Experts of a small language model: 2 picks a token, a shared expert of 192 neurons.
Below are experts of layer 4 (counted from 0) of a mixture-of-experts language model. Rows are named router (the router's row for the expert), gate (a neuron's input weights, with its number), up (a neuron's input weights, with its number), down (a neuron's output weights, with its number) and show model dimensions 192-255. Each number is 128 + 32 x the weight over its row's rms, rounded and kept within 0 to 255.
Before each expert's rows: "comes after" lists some tokens at least twice as common just before its tokens as in all text; "gets" lists some tokens that make up at least twice as much of what it gets as of all text. This comes from a sample of Wikipedia text that the model never trained on. Tokens count by the router's weight.

# expert 15
comes after: "\n", " (", " of", " in", " \"", "|"
gets: " the", "|", "the", " most", "born", "|---|---|---|"
router [102 137 115 151 128 120 140 150 162  94 167 143 115  57  89 120  63 113 102 108 136 175 113  95 101 170 151  75 180 109 119 149 110 122 105 149 182 102 160 109 154 162 178 122 122 159 167  60  96 107 156 146 135 109 162 130 151  74  83 123 159 180 125 146]
gate0 [146 124  62  89 111  96 137 137 161 138 138 129 128 142 103 137 127 177 134 134  92 116  74  71 168 108 134 141 134 152  47 163 141 162 129 150  91 155 145 127 163 119 113 126 174 155 138 187 144 150  97  59  87 150 147 147 117 173 158 123 144 125  66 122]
up0 [ 63 105 108  82  91 113 150 120 187  99  96 109  87 117 135 186 145 137 121 144 133 182 159 149 121 189 113 133 106 128 148 171 106  93 152 165 118 155 113  97 142 147  98 113 162 162 139 152  84  73 124  99  87 117 196 135  97 141 111 134  55 172 113 128]
down0 [113 107  94 147  70 150 156 153 198 169 101 170 118  85 164 100 134 110  95 186 137  99 113 102 117 116  98 145  81 121 141 154 164 102 147 190 110 159 158 116 120 100 128 145 142 131  82 195 113 154 123 131 109 158 143 106 197 139 175 156 123  96 113 129]
gate1 [140 151  72 119 129 152 126 141 167 109 136 105  76 150 241 137 155 161 111 117  95 116 119  91 126 165 129 148  91 140 130 115  98 109 101 111 143 124 105 163  90 154 169 176  46 162 111 155 164 125  98 149 132 141 124 113 111 177 101 122 128 187 113 150]
up1 [122 135 117  92 163 104 198 164 106 105 156 138 108 156 124 237 128  98 156  91  91 109  92 146  97 107 169 171 106 181 178 177 171 120 103 127 146 127 153 100 122 149  77 160 112 124 143 156 124  73 112  59 127  87 120 136 131 160  66 163 105 102 152  70]
down1 [117 129 145 175 162 148  85 110  61 143 133 141 100 137 103 120 127  99 143 149 105 157 121  71 123 190 124 132 182 120 171 154 125 108 132 118 117 170 114 100 109 133  62 105 113 199  91 151 180 168 137  91 141 133 149 180 127 165 159 134 129 100 140 113]
gate2 [124 129 146 120  70 131 155 130 170 130 160 150 171 131  97 161  84  97  78 147 101 121 151 127 143 137 126  83 158 111  93 144 157 145 113 161  65 110  94 150 122 131 134 147 107 111 108  92  93 148  62  81 134  98 117  94  97 104  87  69 126 106 133 150]
up2 [153  93 157 145 200 143 191 102 115 126 151 160  54 173 110 107 137 106 154 136 119 114 137 156 101 154  65 143 151  95 111 116 156 177 104 175 161 145 139 132  87 160 114 121 119  95 141 146 109 141 117 130 172 125 125 163 102 144 118 111  44 153 134 138]
down2 [158 100  31  86 134 110 123 126 174 182 142 127 124 128  74 130 122 196 135 109 142 117 112 106 171 130  69 169  85  68 163 133  80 159 120 200  90 136 136 131 137 109 145  91 172 128 119 142 102  83 152 121 152 126 102 155 106 126 116  79 142 191 158 102]
gate3 [ 92 154  85 142 193 135 146 154 148 163 111 130 126  95  77  77 100 110  53 117 102 102  98  91 144 107 116 118 138 152 162 136 121 114 140 101 135 147 123  90  77 107 124  56 143 137 120  93  63  71  62 134 119 123 162 160 172  98  72 103 134 154 119  94]
up3 [126 138 161 127 148 113 116 170 134 109 125 126 143 113  87 155 107 168 101 135 102 138  64  69 117 150 120  37 186 123 177 118 135 115 154 115 100 119  70 119 123 166  80  93 136 184 105 170 144 107 138 150 150 115 177 157 177  72 101 132 141 167 133  92]
down3 [131 146 120 129  77  96 149 109 125 103 146 100  94  94 124 122 121 131 159  95 153 152 116 149  69  94 175 144 117 108  74 116 117 170 168 136 134  72 123 131 199 175 182  99 152 168  94 132 165 154 100  99  90 150 181 132 140 161 123  68 139 140  95  70]
gate4 [169 102  91 160 130 136 161 181 111 156  92 119 122 124 118 108  98 134 123 100 118 150 116  99 150 147  59 107 180 137 173  89 170  97 125 132  97 166  78 145 119 133 114 144 110 170 156  81 106 124 202 134 110  94 107 178  84 141  80  87 102  92 143 133]
up4 [135 154 130 159 113 151  80 148  99 138 136 145 157 142 108 127 108 108 128 118 120 169 111  99 155 118 142 103 173  50 165 118 139 143  87 110 147 140 153 109 111 137  84 102  80 162 176 145 101 169  46 156 127 111  92 145  65 128 124 113 130 114 153 130]
down4 [159  66  65 134  90 131 146 152 170 140 135  99 180 177 117 112 181  72 160  94 112 109 134  60 104 117 147 205 124 109 128 172 105 116 153 170 149 176 135 154 121 169 132 156 101 155  87 183 143 100 144 123 111  81  87 161  77 137 111 107 128 121 116 145]

# expert 11
comes after: ".", "-", " \"", ":", "ed", "|"
gets: " by", " \"", " The", "The", " New", " American"
router [104 132 149 164 144 109 154 121 184 233  91 159 109 141 135 126 172 137 141 137 109 153  70 104  81 164  97 148 154  98 114  84 121 117 133 141 159 161 136  99 119 165 170 111 109 126  86 143 114 170 125 138 187 162 147 121 132  88 110 136 195 161 147 134]
gate0 [150 122 113 153 128 155 105 147 114 103 148 162  73  74 176 176 181 111 103 143 121 130 115 108 103 160  81 100  70  82 226 112 216 172 143  97 132 160 178  89 155 119 132  87 130 152 111 158 111 103 126 166  65  71 144 108 180  67 137 125 126 141 108 178]
up0 [121 145 119 152 168 155 137 167 153 136 114 100 186 134 190 104 138 108 128 146  81  99 106 197 123  88  71 100  99 121 129 202  74 114 122 146 175 102  96  63 158  67 102 113 165 135 121 167 123  75 102  61 148 136 142 164 133 134  78 174  77 153  77 163]
down0 [119 148 174 119 103 121 153 124 141 146  96 110 141 128 125 149 142 183  87 122  44 136 167 142 156 162 132 125 124 148 164 154  64 126  36 119 129 147  76 111 112 130 110  80  98 114 145 109 175  92 131 106 113 146 122 137  99 139 108 106 123 132 148 162]
gate1 [120 149 131 123 138 130 111 161  81 131 117 161 153 113 106 151 173 138 173 101 144 168 126  89  74 123 137 108 158 127 107 115 112 120  88 136 152 114  63 167 195 175 113 139 108 113 120 117 204 150 122 171  98 153 136 126 123 122  83 139 145 134 140  98]
up1 [147 125 131 142  93 130 150 160 127 128 116 106 137  86 196 132 128 156 104  68  77  83  67 123  69 150 209 153 159 118 171 120 144 146 148 178 126 128 121 124 169  88 101 105 140 129 139 135  87  80  79 131 158 126 130 127 110 117 104 100 145 133 134 118]
down1 [140 103 132  66 132 141  99 101 116 167 112 192 132 123 128 159 127 189 136 174 133 109 127  82  53 124 101 107 143 155  80  90 131 149 151 209 159 179  73 108 128 123 130  87 152 134  66 117 105 112 206  98 125 112 111 121 136 102 132 120 122 140 132  87]
gate2 [130 154 112  81 100 161 131 139  99 176 114 101 150 136 118 105 158 125 157 135  91 139 100  88 165  98  66 171 175 145 195 145 205 105 159 143 144  85 183 157 132 128 109 172 130 153  19  99 164 147 132 146 129 159  92 129 105 113 104  73 120  93 110  96]
up2 [110 166 138 128 103 158 105 119 107 142 103 173 120 112 109 128  92  85 117 154 119 109 155 107 161  81 130  93 100 185 147 127 189  98 175 124 139  76 147 102 150 120 127 142 118 200  90 116  64  19 118 131 117  80 161 117 144 130 127 131 127  87 116 136]
down2 [139 138  77 122  77 175 143 176 126 132 117 156 150  88 119  92 175 152  95 154 175 172 186 165 141 139  72 144 141 158 111  92 171 149  79  89  99 129 146 123 145  67 121  88 114 121 151 116  70 138 121 156 139 158  67 104 165 185 140 168 114 120 187 119]
gate3 [131 142 108 148 148 148 112 158  95  79  78  94 159 145 135 118  77 112 168 122  93 193  76  86 139  96  83 148 142 141 114 141  78 170 115 146 104 132 145 132  98  93 161 127 161 200  98  81  98 194  89 143 218 161 170  79 184 119  81 142  97 106 185  79]
up3 [ 82  72 152  77  98 188 120 148 143 105  66 160 163 104 111 164 118 170 209 122 169 180 131 120 111 103  89  97 100  69 165 152  76  62 152 166  54 126 168 114 173 137 130  89 145 167 131 126 139 104 125  76 179 108 115 108 123 115 204 173 156 145  82 113]
down3 [ 95 123 116 182 157  94 121 116 150 119 139 150 101 126 124  81  81 175  85  98 106 150  58 146  82 122 144 109 123 154 114 203 119 127 127 153 132  87 153 139 174 128 114 127  96  84 117 167 100 117 106 152  64 146 108 216  86 115 167 137 119 174 176 151]
gate4 [ 84  96 112  78 163 122 146  71 139 138 153 126 130  90 178 146 142  69 111 107 141 143 123 108  49 117 101 122 186 135 152 118 148 176 149 119 169 204 103  78 155 128  87 169 186  82 146 183  56 166 131  78 146 164 104  99 135  76 130 159 161 141 116 134]
up4 [144 141 165 128  87 138 122 132 183 151 125 127 119 140 103 116  86 111  92 147 175 147 151  75  82 168  88 139 126 159 110 159 132 129 167 111 140 164  84  71 176  94  97 179 105 125 101 176  69 107 100 177 142  86 139 124 136  45 119 123  70 146 155  91]
down4 [143 141 114 159  63 158 118 146 139 131 121 115 173 156 139 130 126 145 140 221 155 161 167 134  94 132  84 162 129 115 144  78 135 189 139 163 116 107 132 114 127 133  77 188  97 114 143 151 107 108  90 141 105 169 156 131 104 115 214 155 125 106 118 117]

# expert 25
comes after: " of", " the", " United", " in", "'", " Women"
gets: "'", " his", " their", " its", " her", "’"
router [183 162 140 162 147 109 129 112 116 132 164 224 105  80  61 162 142  93 104  72 127  92 191  73  98 118 110 192  86 107 152 139 124 125 101 103  56 123 148 174 114 135 165 160  98 104 136 205 158 146 132 111 134 123 140 128 123 110 147 163 117 116 115 145]
gate0 [ 92 105  74 166 156 100 146 128 145 112 131  96 164 136 102 134 139 113 136 145  94 113 125 113 118 134  75 113 110 133  86 121 125  78 148 126 116 123 134 107 127  64 126 181 169 140  92 147 151 118  95  77 109 145  75 146 123 136 126 122 123  89  90  61]
up0 [158  68 139 141 154  50 125 112 140 137 149 131 148  97 137 122 127 156 149 176 101 159 152 164 108 132  93  99  91 141 134  82 131  90 173 120  96 150 116 176 119 162 135  99 179 152 171 189  96 109 158 117 123 161 123 118  84 156 170  76 155  66 150 108]
down0 [149 130 133 207 122 125 112 115 113 142 175 144 118  81 174  95  94 112 117 162  96 154 144 165 129 115 101 126 112 126  84 150 161 196  79 101 101 135 125 125 218 114 100  53 181 124 134  77 103 129  88 187  94 141  97  76 155 166 143 109 198 109 104  35]
gate1 [148 152 117 135  86 160 143 174 114 187 134 150  79 111 101 117  90  44 132  68 119 125 147 156  74 168 116 132 132 114 114 160 170 149 125 101 134 146 134 147 124 141 115 129 111 106 117  99 112 110 103  98 122 102  92 123 154  65 103  93 135 111 148 119]
up1 [105  63 155 170 224 192 114 123 123 163 118 174 117 144 123 121 117 102 121  92 162 123  79 136  90 117  70 119  87 143 142 117 132 103 108 162 111 167  98  76 196 108 106 111 140  82 133 107 122  91  54 153 162 163 148 173  81 125 114 142 102 128 115  84]
down1 [154 150 168  95 129 186 106 100 148 126 175 157 110  84 157 147 120 161 173 143 214 111 141 145 134 156 112 166 128  87 147 111 139 114 161 122  95 148 101 124 138 131 119  80 195 133 163  77 118 129 153 122 146 133 171  80  72 163 182 121 125 142 102 189]
gate2 [135  56 124 122 128 121 158 132 182 100 175 131 171  98 126 126 179 108 111  76 197 163 146 137 107 124 127  92 121 117 152 129  50 143 151 111 105 112 117 174 152  87 112  89  73 147 134 180 128 150 145 167  90  95  94 106 129 166 129 149 109 169 109 111]
up2 [119 107 115 138 109 102 195 121 179 100 163 157 140  75 123 166 126 140  77 107 163 130 176 156 116 175 131 182 137 153 165  96 103 154 113 125  91 150 109 116 123 138 122  89 130 148 129 154 151 148 194 104 181 114 185  70 108  97 131  79 130 169  85 186]
down2 [148 186 161 190 111 163  73 161 116 129  82 117 135 126 109 179 102 155 108 196  73 103  73 113 143 151 175 142 139  86  80 137 165 112 122 156 179 143 113 146 100 138 128 126 120 193  71 126 126 126 154 198 150 103 108  75  80 106 118 108 128 132 138 118]
gate3 [188 120 157 208  22  88 179 163 138 116  84 160 194 139 162 105  90 124 169 151 142 172 109 111 128 102 135  67 161 144  98 143  76  95 137 191 161 124 154 144 166 105 153 120 135 157 206  93 153  96 105  70 141 168 125 149  95 131 119 123 154  95 184 140]
up3 [158 132 149 102  55 101 225 131 128  83 119 132 182 115 117 108  98  94 123 105 116  82 123 111 111  75 147 122 107 145 109 170  30 128 122 182 112  98 145 116 137  83 118 120 152 149 161 123 141  63 119  96 137 123 127 154  98 121  81 180 187 117 121 125]
down3 [108  99 125 143 165  74 137 136 116 133 112  99 129 150 139 111 158  95  20 127 138  91  63 121 171 153  93 160  85 180 147 178 126 124  87 109 137 157 185 131 105  97 115 143 140 137 115 144  59  96  81 154 130 101  96 158 135  73 178 139 161 123 110  98]
gate4 [103 143 106 133 144 109  99 100 111 110 169 165 130 133 165  96 146 109 112 182 113 136 144  95 181 198  75 133 117 134 164 166  99 127 161 157 132 132  98 133 146 167 168 193 124 171 159 142 111 141 145 127 168 154 122 166 181 123 170 183 131 123 124 123]
up4 [121 127 111 154 138 145 128 134  83  72 127 147 114 163  61 143 176 121 121 110 185 108  48 152 191 107 123  42 140 150 104 143 153  68 124 149 148  64 180 179  68 106 135 121 122 122 147 112  82 160 113 101 164 144 139 149 115 166 145 118  89 123  83 106]
down4 [173 110 151 151 137 108 120 164  86  73  93 130  93 132 128 147 154 123 136 198  85  62  84 131 121 131 139 173  90 137 101 163 145 151 137 129 116 152 121  81  73 141  91  58 132  66 148 161 144 135  95  83 104  94 130 123 141 118 117  96 160 111  62 181]